{
  "d_model": 320,
  "n_experts": 24,
  "steps": 7624
}
Below are experts of layer 5 (counted from 0) of a mixture-of-experts language model. Rows are named router (the router's row for the expert), gate (a neuron's input weights, with its number), up (a neuron's input weights, with its number) and show model dimensions 160-319. Each number is 500 + 40 x the weight over its row's rms, rounded and kept within 0 to 999. Numbers have three digits each.
After each expert's rows: a language model's description of what the expert responds to. This comes from a sample of Wikipedia text that the model never trained on.

# expert 3
router:425549535486504533476562478603459465456484493492539510501476498479549456488548483504490449465522537546496536508520547551468464448468491594550538432431575471504502499477513497487552517498466433476466442533502467478566467447505542549516501567444527460388511503459499474438546431471474557467510562486554547530492553426494506466516455467528482621546432558571472518530542502551530467451457501487440471482483532485463494496554550512385558489558522535451547517436478530467528464490507513
gate0:482520496528484477542495496464520446438505465519503506440455469478542554517506424421559545488459530469491486481570502491432487475425542498569525527531531575482503440505564453543497489491495522480488510424489501491516514485520476531553488474522490534509554463572516539590480488423548545518560557551478538528535508482438496487474462490525515539549517616521494553544483491520580502479492540451477493446547471445465500446446531510511568504518459558502530544447466522432545552518474572
up0:478520504459470500546470423457514554471460538541556564484475465543470494530486509475502526542544567518472517437523519515526494529498555491551452464400485513468498503454451527541478465524497436485490527496441495596551516461453485604521590500537521425502489527460537545459477509559514499481516441469502525573541520477528507498421467471442499578509495562519571455490564502468534538505507491498535452525487517538477472512493469525513435592413496505523456515445608522425555478490435586
Personal name pieces

# expert 20
router:475497516511443522498502491399470573517565481502454583461533528431478460513502532551476500519511470487463502516510453488518521531481493472522484426431522490488497504449550567525524418450447502545558466510434452509456539527526490518529534477490475610474459471493508412529490532554593457480552458583509503545520513528450461550502460490541481459445511520503590488500476546441490546489522495495432560533543520494478499491496451493535556568536515493553510493489555516447458571404497530
gate1:539498504536529532447533467495518472559431486466481568482524517558544472530543560409466531579495467472472517481470405533504538480479529564506441508443549456496456481535475500504451562502464490505558514528492500407523570525565474483498492469467503365515445419479390535513549509545492423549491482537532463518549494492499378524494515425485409484448481458525516456516548456487470523487487489415516604458529509488465510461434559538552477480431488436481581488553508512562504561482499490
up1:414452517500461471578484482472548426463520485472487489556513479468478529487475542506535479467515513504584482531505482540416458517508519547504471473498459468518519461489498530461478462564543451454455510498520489495535491499577559499488516573539483539461550543529524489527517518510542485504433527477507562482527444497548524498526540524475508502542538528427460500433411545545514523535439488460427360490497437528510488565546465471464525513561538555538503530489440498464423446473453424
Row-start pipes, headings

# expert 19
router:441498478518426458547536447555554480441523544453475504480528469476498476498523525532460429520441515546469487460443449557464562446449533485532530529529522511490479521495469449487468518455490530440445523422496571429483475535431473557484441531493507455514465534560502496507530493455493494444397503495452519471504521490532578431436515507447571523502522461475504542564503472573451519472517565449500459489545562513462553414551501452498532563507556488520519497584529511540475477507492458
gate0:474479491464447477561440487476506452525520511536479552555491492533503449510515446473575474474431467514453495523474490556504430494534509406558533469441455469601511513511537541434477519516478564524493524457512532533433506495552507475496395509521517553502500445539506439557541501549468436473463414544474530531519396546498456514505481434499468465558559482537558438478575482534481546487489483449464472499501431555437475510510501476510553406492519452501403462480523490506554437456485557
up0:516510496531526511445503433526466429508495490516525520469473456562526494538469505471488498510498511496520482565504498557447513504492438559575509466438456493499530511503543485454461480556495604491494445537523453440508485459549500434534553521481519448527512496500504456465536475553408493509514537517468513458527489546519556551527482556481478546445497486543478547527549398591510515490441569458545482511484459512462510503510552464448543493479530429554435523550479469463455408505492478
Foreign-language word pieces

# expert 8
router:494485513461476581538555470598492482528531471491453476503491492484558554515527441476443488438508535596401460536514496426535479457527510481578607521515544553559468477496470491512460489436412475500503558442505458449511521503508494569503507534411524493551486526541547482475494540496456526541522474519496531517502516436420507463418534521457525481538468509515400521543483519520465482472488498524587512474451509498479441506510542446506423510484496491526542469569489479505575495485560489
gate0:431512448480473525507561562544555413495482505489564489525567495512508520506530563538522498490453482473496542520453508459528486520529496506405539537454509520480486437470494554531435445495447471523539525509528532453573469408506497624482474442539515539482467476460570458459481520468459453552526486589469520490506485466485547476476579497496506508511472460439483592532470515539502484485564530482492454549561561511524420517496454407511432503533437477556490556565484485530482441520551481
up0:423533437541494466537467519479504486536621465440481561459502505438472396519488457525477477514431507482476567504485541455525500529453518503503502546460461480480542492518504450532500463532537564574492477517488487496465515486501503598511526511422458512461583507555461503458459512562546498417485564497490494523453470484506522474494478489510542492476499427501430514478587498502416492556511515563528508434437447433509524479488516496506562507465500488487530500516437480430573523511478526
Place-name tokens

# expert 7
router:550585544505489475530458505502500547577503492443462517526482501569468492459482539535560506482451582426508504549483532442537439530482540439506464501515463577514467553504415552537555524554514502508558506524466489520470493470470515496419453515550497437510444515466426490536461493470521550533474530429467470508535560432601498476468517457427452493420482507442479546501482459469478464463591543409472504508482464473490553570462507501488465494448531541499458532537521491538560411451409448
gate0:608539451466499475469454503486513466512453565428554531489495497510488455447528517443458486479431426436489442490474531538482477443499502479491525486466556529498472541485482482503535527508491571437488455511452464489595530571407501572459494513473478562508416510485483515475492513507473505548503504480566480558457524455486519494464487515566501543451466494506503476527487560470573495506523500512541484462457507477480521450495504461459494553409489509532515558452558482535417446472527477
up0:422518527564476387524505470517398499484519497553426464499495495577483429518568492561477468484495520464549491510456546413546436537455538543482488512520535521512516473469507505391555496613485504552519452478560534468595540465506506508581526536496576511523445502477494546544500496483554478512512477455456559451405477489500438559502460493465512489472493506503492524511542468525485468545487493534447508520520567554474457541538471452536468524572466440530523491479442504556481528498507497
Word-initial consonant fragments

# expert 2
router:547502548571511516531511521569486514443546458493516468430513456437522508480533519514520537515569436426432485455476518543450484502572484517533480557435449520503509546511546494484553525441541519484499531470586522457541493522498501445528458421556530530519497472415540523542569513526508493486474502518462484419525526566445433468475502538534503551524457514428557465476522491508506523486476455541492514461523508539520549506407510533540521529486507489613479460466498527465437524515479524
gate2:523447467537544465524437508562400501416516540465476520523463554528527457492513538520503515512511516525433422493462479558467517555474506495468479503537535518501535573407565535461519477544464553511454416522523541520502506517531502442475532487522522492514418519537532528511586502479515539462509489473495469464444569486450483472494469495589449514446496517522508448547531491472534472502476511524487497504400509475533487397467584592498483452502543457499483506494503552527530497526477433
up2:497494550571539514424556480474484473544552522478498544542505546526491457503551471414471496518471484463492535573500590472437480463501491519544464514498533500401505508491440414470543515538530440498527510514509516505482504470544534587539457496481498536492477515463527560530486462463475578550479489487486410482498519447483528472510470476462532505441495551492526483437492459546395451493525600474521505487509479433473537418494533483419531489520502498501536527539445534494497421509580487
Verbs after auxiliaries

# expert 9
router:472428525462570479464449524451499544533530524434458526518513458568479496516481521424562459545467439527562509470494533557508438506464576507477469490433454486510471477534558545421514495506445461498513462511488401511510518556458497444435553489487524676425581482481506557491527449599493453468512433522519525530576495468523517559464507504542534460556508502504550514532489510485492444517470481537522555505479569506508519496508465486479558465520544477476515384477517493526500515489480490
gate1:544432502528467517461478495464469486444467575466499529502503491528498496519471548477565494461458432537508476522462547468534439525505573510514447529540562455461485522483454452526489563458538541546510481543535566495465552442517531527449491536488521506531509462509540547488514441482540494503526500484565538495526454418520572535509446494481536490541469488475472577403492531481406532522441541556488465515505542511536480469445574475450492430519518447425497507495451409478519529451552494
up1:501471543497508534524533547432425500491523509517496490450475534517519535477526530556516467476461444477488450554535582457590445575497569517556465537489554440468453460466508438460530471452511469519513514544516514477493501529533527550518432506497522498388465437535537483490447505465479463475465495515486546527526527454506548546447471455509578400563501524503473548457423462478546514552529505578516516494495529527480536458440612463535471511485505466449515463498470507507558458546539490
Sentence boundaries and openers

# expert 12
router:474528532510513470434506492472541522535484471499583413502510390508477521609488507396506566483477532526556439540543481449529549528523441496482549499518471431482455482460515550534446567547544565484516474567480490550463476434527507535567463468508555508494479528423533482463454500529401535498507486519529457447523511515497478456579498464510574496470518468465491453441539506520493507545432457442450500526535464499527533533478495510497459466411502504527531473469476464467429544595498438
gate0:464535537423521531497486534593446485455511491454539500431505513536530438533548498448517453456512527482481484475519489508483505524466429543482467535451444485547494518538535477495403463516522511519535442519516421517622538569518502510450464518548600508478579446509486478482388520463496479496485454537498481511446455510498439486525493472445504469543500498546516519474498512545495513489513493488489506539456493475577516534444485463404523589490494530628540500479468558548476514419545536
up0:469419482530494498542535464470481479501487571464473448485453507551503503536516529642527497548599447527466553461532594507493511567478502509537594559509487522471543502544478484544554529468514480534499451453482422473513472441507484545537489552560507521521501567541489531513497476565529505583511538512547479467453470496471489502386409511537513509529533561492465440522518475439475486567434490511437545542562495513571496504529535526493512454477425494473412488463563468522515520553524520
Line ends, open parentheses

# expert 16
router:542526466504540519525491474469530467473487492525454581516530482509504487484467497495443563576522469416571407473461432486485560588444515508499424502464503503482517518516529555450544516446599482559491508521460530519534537569498461540518446560531441463483481533442516491556553507452526533467525505458418506526485426571599507446508535502499497510508498526568544531541505442429520429546433570513452482528470479472457512532496498471546521499532488545510505517474431503556531532466523536
gate0:472425504551481471494504538483551509473509546453470495576453477497502537495410394530451433529410519412516389542542470479490532561477494504516481496451436526480549530481528464556573468479508488494557494528516549513459474563538444392453478495527503549455533491530550489456450544480512498560506545473485481453534459452443458503540459469477576515478472511481556470530526510485518529559451502540518524521540495545572470524513468488540477442475496504524532632502493513503511438477464440
up0:480489456446577538502515503486494487509517478426441464513513429495440572505499370569491477424485542454507500462505539547503525571438498513494506535501527501454518525499463518537501489489475518467497545498586448508451491536512531492478524545527527402471462567496488548467439477500470506492544524526477394542461527466482453456528492518486426478545529508500479543498534508509518485457442487525477493489498501535495429424532503582462492462540582528502500522508463559505592474444491487
Table and section headers

# expert 4
router:482505460500472498459460517475493475528422497498591556477432537575418555513548438535494524493487435498548462515486517500535479492545428462457433441558506456456456531512428482512453459499487470481474528497521484492486459465531561464549532462498547501535459518562485515568468500473582493504523504462537495501455486498484526422432467463520488488468499490526482523468467513452571493488561507599575444519536585559502507530528502460515503516476481524520466421521499467476528519509530502
gate2:417486533511495603396517520500506492499488484493561580553438522530417514526495429423471479523449574466534549545444548469510511511540554504445574475506454524472548467498487473466534539457462502491474467488475561538501486498521508524539433513514480553537507545502479507542490519527479474475452480500506457490512503515511452539453484485483468468627594497521530508455505487452466478574425476463467451427514497568496484517448517459463531509453531528530489517497494474490516498457463499
up2:525491548467564480491453535485507477533422558453515514486453470484466440475567444495463515474459510493521456491478472527475458585498506487545521436521545443481482525470421482497520529507590443441530570594541479462526523485514545527498473495462561554507508429473435500601430538481452485541450530461526475519552515543562497482490507482463477511503519527520396451590471469532457536585491494471496429530467545479529529528478527474476532532415524467532559512535515492465541464518548564
Digits in infobox dates

# expert 23
router:475484514546476531567476489373442500555503492508479466554495459507450481441507536501540524549510533472494462548557519476504510481524455533427550443515540572478439570486447526527499453527495434506577473483487581569467572485517480539470481533411496444484486520527442554484453527445483463536510558491512481472445488507484490493521540585434467471501573423457531465522490430538479436500452498523542433540514461500502526515446461404519502460524540504429520536476504524457557507479448471
gate2:526522495579488489459525506474537521435528535470463518540430392504521455501462515510534482555426434510530470576507470500495497488510514478471574492488484479433545480529545510567480431497503443579472477482588533476553509493438496501434524428520503548486513543525491533534484525469468567527573543489551511533519481575493487468388474474387495492518509510442533448518461495579562582506471427514504502578595501542522478503471544493493504556422495486473538496464491497498518567498497437
up2:486533484512525463485498463517514457521456490470439555480506511523536485535460511481434494632584488540477501503484548500436465469495505451487510458540519520479562508498518457515496469466540541545535510521575484502446450582471516597455566504509421462524512522469481435539524489506461509504499472514514558471557471530521499491460507500537520468486476464533449461445455497519531534563516526489463468515455515481432459533534511485540572479540497501459476542534473560469495508487481555
Years and decimal numbers

# expert 21
router:468540483501510496523530430515450454446520540508514543482479422494469558494510516458458568524517487437531560483591476473503538555394533552518492457545536478506472483468565493566409498514543463433418543543535472499454479433536453468592510591457477477518554420466547482492440574483454458556551506585488431452493489457537449529535513491471469527450534435475426516477480458491585560541484459452511463584444442538527521493555516524457464399488520524471482504567564570546474506537488550
gate0:486523530584445504464486512551508491431450545404463546452455454460477530498526540438535537515439453458482473510541563453514475553470522488519509557483435514568477528507499491507440488499547510483547572487527496401502479493461492429471547535480510508521491489542567439522487555496459460570600523547557472544430528477528502471473516519479440461453506490478501476501552505493451505441502555501516496498512438516526485434600547530529471488496497471503543495506457496558507536495510461
up0:511508527469526510552527518438495465536533429630493511472500535554466497495431487498458459481450492548557532524544514454501536527509484529505448472513554476505552453523525508488547504477579484433482488500435522439491502486450589550545491509509496513538567533468489514437476415574474501450472516482409517540497529394499494516516494459496538523606521553460607470498477540537546405513487463517510532432383484436470548577450471501478498561489513450496466469492455532511554502485554563
Taxonomy and scientific terms

# expert 6
router:527510503473518515461581575457514489489497476479483494507517564492557518527440454521537444410493468463486538475502558514580421440564510496549425479570501467487600452532524468479525500531477536522520548424498523474521526555516502442492560447485498502482528515536462443404461519474527497580482524515484533489496472478518476471494512533498566490525496501551533512515544550441547551505494503559513527472467487454448416531516472511497520546479518419526467535456481453555516468499540462
gate2:498531476526485490444525458511428430424604528478605585446482534574487474454460519517517440505560508514506548521489470497588484530585490544512466463487553473473515486510468525524450453501588452487553547414509488533492470463437483504530474486518472571438503573456492456534444508549474466546514475533459455424526481492576512455515567496510457468524556499413515452601494531477515529457480454502476511519557542471528437516430443479526489509503537415569516515482481530494517533436493521
up2:547496524556433524495418413534502527549501469487439471451498494519473522498500481505469467511547541521474438556498564493501451502543495511489485490352498488467462525529496454473451456561484532490448582508494480479490493538569470478473528431463510488518567545467483461518467485505559413535511502532523543534430512531503487537474536530508539485382552434494465524513537516487438506470520524507544514455530463505502505509510486487488455504413511526562518534519499551469517465494450491
Biography noun-phrase modifiers

# expert 10
router:490504428481531438432516509512451546518514480496465505532494528559556524437541529477529516537521573578474526501534514521473474499585437495532563517462507414414608469500461473538512465544553487510450409507445493556509457539535548503485520432529475455496480492507517545479573473470574490472541583525547481496571431531529524496442561451425419481459509575514463426477477455527529514562435511497444496450512527483490399408489469504463499484513476468483481486466477476459514496510526490
gate0:590518512485441522507515453470526529526508470439461516398496557582564532513456509560518458477451498526432471504482448484530514544552501495549483545497526523506484474526519507477603474499456448441533467528532480501530492500425461488447479481510498474494486539532579528514483491550458454556382627505546545539529510449479534465560561426475553505575493482535501412423465480478518486518521496490472524504527527509505485527477520505541562464557451481515537501518515561509502466476394499
up0:564545524468456523454515425473450543499515476450471520498515472563489543465462485490545461511507485455476502474540494555502565542500475498509430516427456555488452512503583450473567466561536429475447535501532564541539483467533528478472489466479478595573537490527510441554495543536467516590506616495472506452421469493488554487596491464505524474426464576505583541580500505469493495484478514447432494454462489500541539461475519550609542555518490528446436539458463549488508520505466512
Proper-name fragments, codes

# expert 17
router:470420533512487541439452528498472554516489482542467530610408572520463495525508500515472481510518489481524508534551559555464477511549441466514514503470541466508568461486483465498510492507539487466489464530536475510499495440451501423547476447503506545570511503565557516546534505595430426381489525468558479493540565540542484615458442497535495515485481562583515506486523552544576495490494443534490531581532480499479451599508504473491460519465464475489497416460434404589489484537498528
gate0:481556496497517480464479507527474512519538480557467500513494526518458529531508467507573470488479566555482477539579511439495470501544473476500533509505441526531511487492589461539599538531471494525504486573496480469529489486457483478500543481451486524479535417504495453550512391499600424592495527479482538586515420452506503535452521478464467446447461537613542477507490573439510488508541483509555430518535496451471430378536626434478502476474507456490529502511446494510486555465498421
up0:398570514486465560527483496505499527512452531424510458449485512505501493433367406522448482437467542460444457590507524578454535512494486510506498562525485450513499543475483487497461545555507566521515557559481468474468476494514528525476422543481484474496550444482549555502497589441516470526504567550496507420512494488614502479515594506520503486447499420474450540504556495472503486485490543522511523407545489498473518478544476546506440467501436552471520476523539484543508505477541479
Infobox field labels

# expert 11
router:560485524518495539476540566490488485487513545507503493494470472462486480478436476480536448534500499581444478438479539571474395443499575540425467616417429517561485483496506500503466501550446573501553525473516540520515498534504460459484542462499496534447558499542471500517439499543585479506576483482498527559505486506456530589550474508482523455590506514477528529474540494488518596462473501515438535499497550473513523498519535489483543563520505493435449529475494496487424534529502490
gate1:518520536586540436450542484503519516445475513462485559495520491583506492478489506473439517548526500588562472491515556458477532488485460498493544511418516491481431481553477482542547556485512567527478525481439542515502513511454459558548448537487509357546534485461441469466512496449514487523494515507576499520512434498472535502473488562526470467521496452536504492519536488537461439454490498519513458452564526512548490510492581443560501523403446453461559557437499506495518444491519480
up1:493470480482531412539571467485416517424458515550482533500517479513579443482441478597450424516497573604537571409529562575481438471491532540480534498409567507495539441476506470512502500470507479463435414529493460497492512457494413532550520495516469447520503568547515493479431458598455571429435465472537509427473507506535422586538485510498450587537488477538450433505474451508513499480497488506483429455529530450507529492566448505517507531464548524444555550497477548529519543478489522
Commas, conjunctions, prepositions

# expert 5
router:511481408507505552513439507508497444467530487464517500525468552512571440520485448475491462501493493458576519595482420427531535537398414441434495485417516454499629515435465500536547453513518440489469528572470526463445546525522518535500526465397570528531496501483425511515413517527458465478456452522540539500591546542447475541571469505435472530483504467507523488448505467547495429549519479505501474441566510503482476546549521485498512527473504550441512500558498584510561546543563527
gate2:490490412412531503447494587452538503475525583480541454457539558509480466562525543445496472463535454486469498538474483501542441401487536581477539549495510513469498505418504500517454531457493470478493518551508544561519534555490529516513465471492566524517461575491548550535482484476513480524573476529537594488519509484527494428545473461478496515425467464475557531481508390541446515512502493505487474500464526505515437485508467518551445499521496486491464454513476504603481537550489476
up2:425471490560553447503536460494463508424531471522540495481454497529524479470513471553471535473474436496519531569500493475569547486514461505526522504540442475554544474510505505498562491529436499459415497578447489464519450556592500461500484465517436479468598555477463479501491495529457586403494526455493457401610529531536500550538600500466514452545510531557472495531519467477504550517481560437514514484472415521501506473511518532532506479490420530552526561468523585549483474511423463
Census and table statistics

# expert 0
router:491458534500550486489450519456563532509441518570568526457468536492434433466455540513532493513577424478544531514547514582476539519554469495479505544503469523513469548498533536476480525475488514555519459544584523465538492502515517459531501446531512546461501492458479494472532455490522514459430461443528475476429527514439438460453507488536499473490443530453458409577504507459512509483484477469461498515516461522567542449475523539550491486454512524507473520509583560485499519521492483
gate2:542496478486545501499512471478552506395419531456487522526519522550521552520473517430520446551482462431455492527534459474500419543486489504478486570512518432513450552481550418412530519522477560508445536543497480420522487504482472551525504416442495476508486451492540465483478517540439535520422473607565511476512475547550492521528527505497394577491481566466514431539489488493467473471450493514485519471565532494557468493505529550527477540565480545550500528504487540515566566495490515
up2:513556437533500469473573520566492566436524515511436474513537419429493511525478487429494552451525518423412540554424504524510475501514474503460587525490468492495391498510484477592470464430448542477505566599499490521502519502482520519510498460477457517581502495498499486495512513538480515526499503494527459483470448439506493557451521506479467495477503475551560418488484518323472528503490492536460548487487451481524559503511466463463485527463513453477517465479557537490560539496514505
Subject pronouns, auxiliaries

# expert 14
router:468515511447475526489488482458491489480487458469558447524594496483480498543475486489490480501519545441513554534491434478538522522512444548468540494537462493459508486519483510512473470557474543492530498533492557499544566484533482501482469564584446477549488445541553532446515444564453547512559436540541461505407501506450513484573550489573463480544548471480502459511493543492461494529525414479488539500528542492551538475460476561524485469449456513570543561491517480491513563502441475
gate2:540518482417617506527568446490529520507485589520553464517500501534579456526504495459498462434405506513448468475552531442495475454523517515567436492493418424427438562452543515454441533507483486517482543513508499476524514546582452441497578536492517495495455498516508443508500503429510536499404511527494538518464505469499425567440544458545515490503565503609475509496396542509487497446490494412516428533416536499553504504522569522513457571489477533561500427548462465500537459526412480
up2:449491471493505516565478441510530492481551558509477532504425523499499496486562506486545498508482520493490492482429436494504565458451617547496493545514491534455450451403469506544391525575486590505499541520513514490546458545564515484509464478569520453504509471443433491547476510478500513506485437610495534475581541501487509574529471537504440484518542545470469544501434485554460521466548506504571514442474469507531509435517549483530507449465478470459481467585493560461553459494494478
Space before numbers

# expert 18
router:500495424440461403543475438526476532493407461510497479487567535481507475488460530469491528453545493525502521474440518431456459512502530513498465471508545520458516534508453423526457535496523480426480450514491448539487475470586574540527602506561473466547442424472481479485540542498494537520549556526467486460484482443434517455496517458554431430549520426470490517459523516537527425500554516536504425493557536482471476497544483535449454505515445518478520504533552491456483505524506564
gate2:504460470509574518506493523509526477498459432531504556479561477474434504501470529454509585498526444536513495455548504479525476490562492545462520476492481460537524489496562502460511499484471482535486559465458446490520592595524475492576490450543407480489545463464467540436484545515527555501526555576508509431473444486456483485535443473491497501453491453533486559502505548417499524469465467509482505508509465528437505479424575499494421457462532549541516532493467503509467538531503551
up2:565467475511476492497479532461464491551571475536495534478481487508491519524497515454436516515456546542516520506507443424462476454445488519523499472555548462545538410496560453539482511507478484458479479448530493485495459438496514535492454551559541444530529502485523480532511582520494547559491522477419489542446561507471527475506501519375470469468536524446413424456518431555499580540462511513530459513506522468578514464411437512538517594500540432496540494511468549578491476494500516
Numbers in data

# expert 1
router:502528483458464495475475534542604494526460531492519420498489501528470501451521528565507501488357590565500538387448485457503542499522539481510539505539444506509426507515498527513553521523500588490540483530495511517472476445405490524465519441510436474523541522514520516488436457591531525549469459509455459512492460541567475438465516518518487437438556514536531490481432483462395536545496499448540476491463500500605558438459435492616542472586469512494485541472496503468527489511477458
gate0:433540531518492464455491488482501536406401521479482498503505539485544440546551580484513433441455538533558493507520495543463497473548458560538540500522509497524485549508559490461516530478489527416548516461490513441486487469476482482525422547550484415503506510516494570493527528530539476505587443461518440531479476495509534460476452484483500521472429477537484454478524511488486559522456531418443475574479542567492467510492490550474470541495466462545423535492522490509532520447501445
up0:438470522526555565568576497527490566514537511485497545428492515484489545489554529506470495481465505481485525533545504479459467466530538505475552526485540569531547583394454455553411560483548503531461495539525420514498448511545482497542495514533486387450497463453502524467449471471470498434438515482543522440523461501532587473502492520509501483537487543485432475472424521602519478493465381500445439504458505532532522402478560558501536553468477510542478447481494465483454458509523560
Word-opening symbols and capitals

# expert 22
router:563469483493530469499493555462529505451539514540488493392465481503516530555491518545533530457494446546437548471479515528543448492502488446471473584556532539548497415582544455466575509513492495541547461430503483423526481560476434492396497498496502624460596530517442478488514495439458490533463529489487555466484481492489530398503470552554511560562469480481518601459462546500521534468583512467535495440399449495510436532473575502522477577527511430561497558500452501479494504484530526
gate2:477474431505513433501610439524478504489516482499541486489451537540498490524517474483507505438491480524496460555452463493492526565499458452495515476485502497489543518479487487536424466518501559486551527467509549478508510512501489520459513553393551492518536544466463452467453364597487555481540551468518525556488457543439494444527426405468446521537492512547539565515435524490502482471532538530581469484425501526502454518494521542511573526468500463502485570467422515520566505557481538
up2:445531433515525527501518545466525468536528571535494526527491483491467544442506517627486483577510456578475560515494550513489495525464507506530464510510458453493485500489508500510480530561557489528458495512494483441561518432468518484459539533498525488516497456545451488497524521473529575454441572439459441560466562477500442508539478476479467413521487469475513505403514526487451494467499489480526393519427453453516402451475502467508498512495564439496458500479485531526478417509489493
Determiners and quantifiers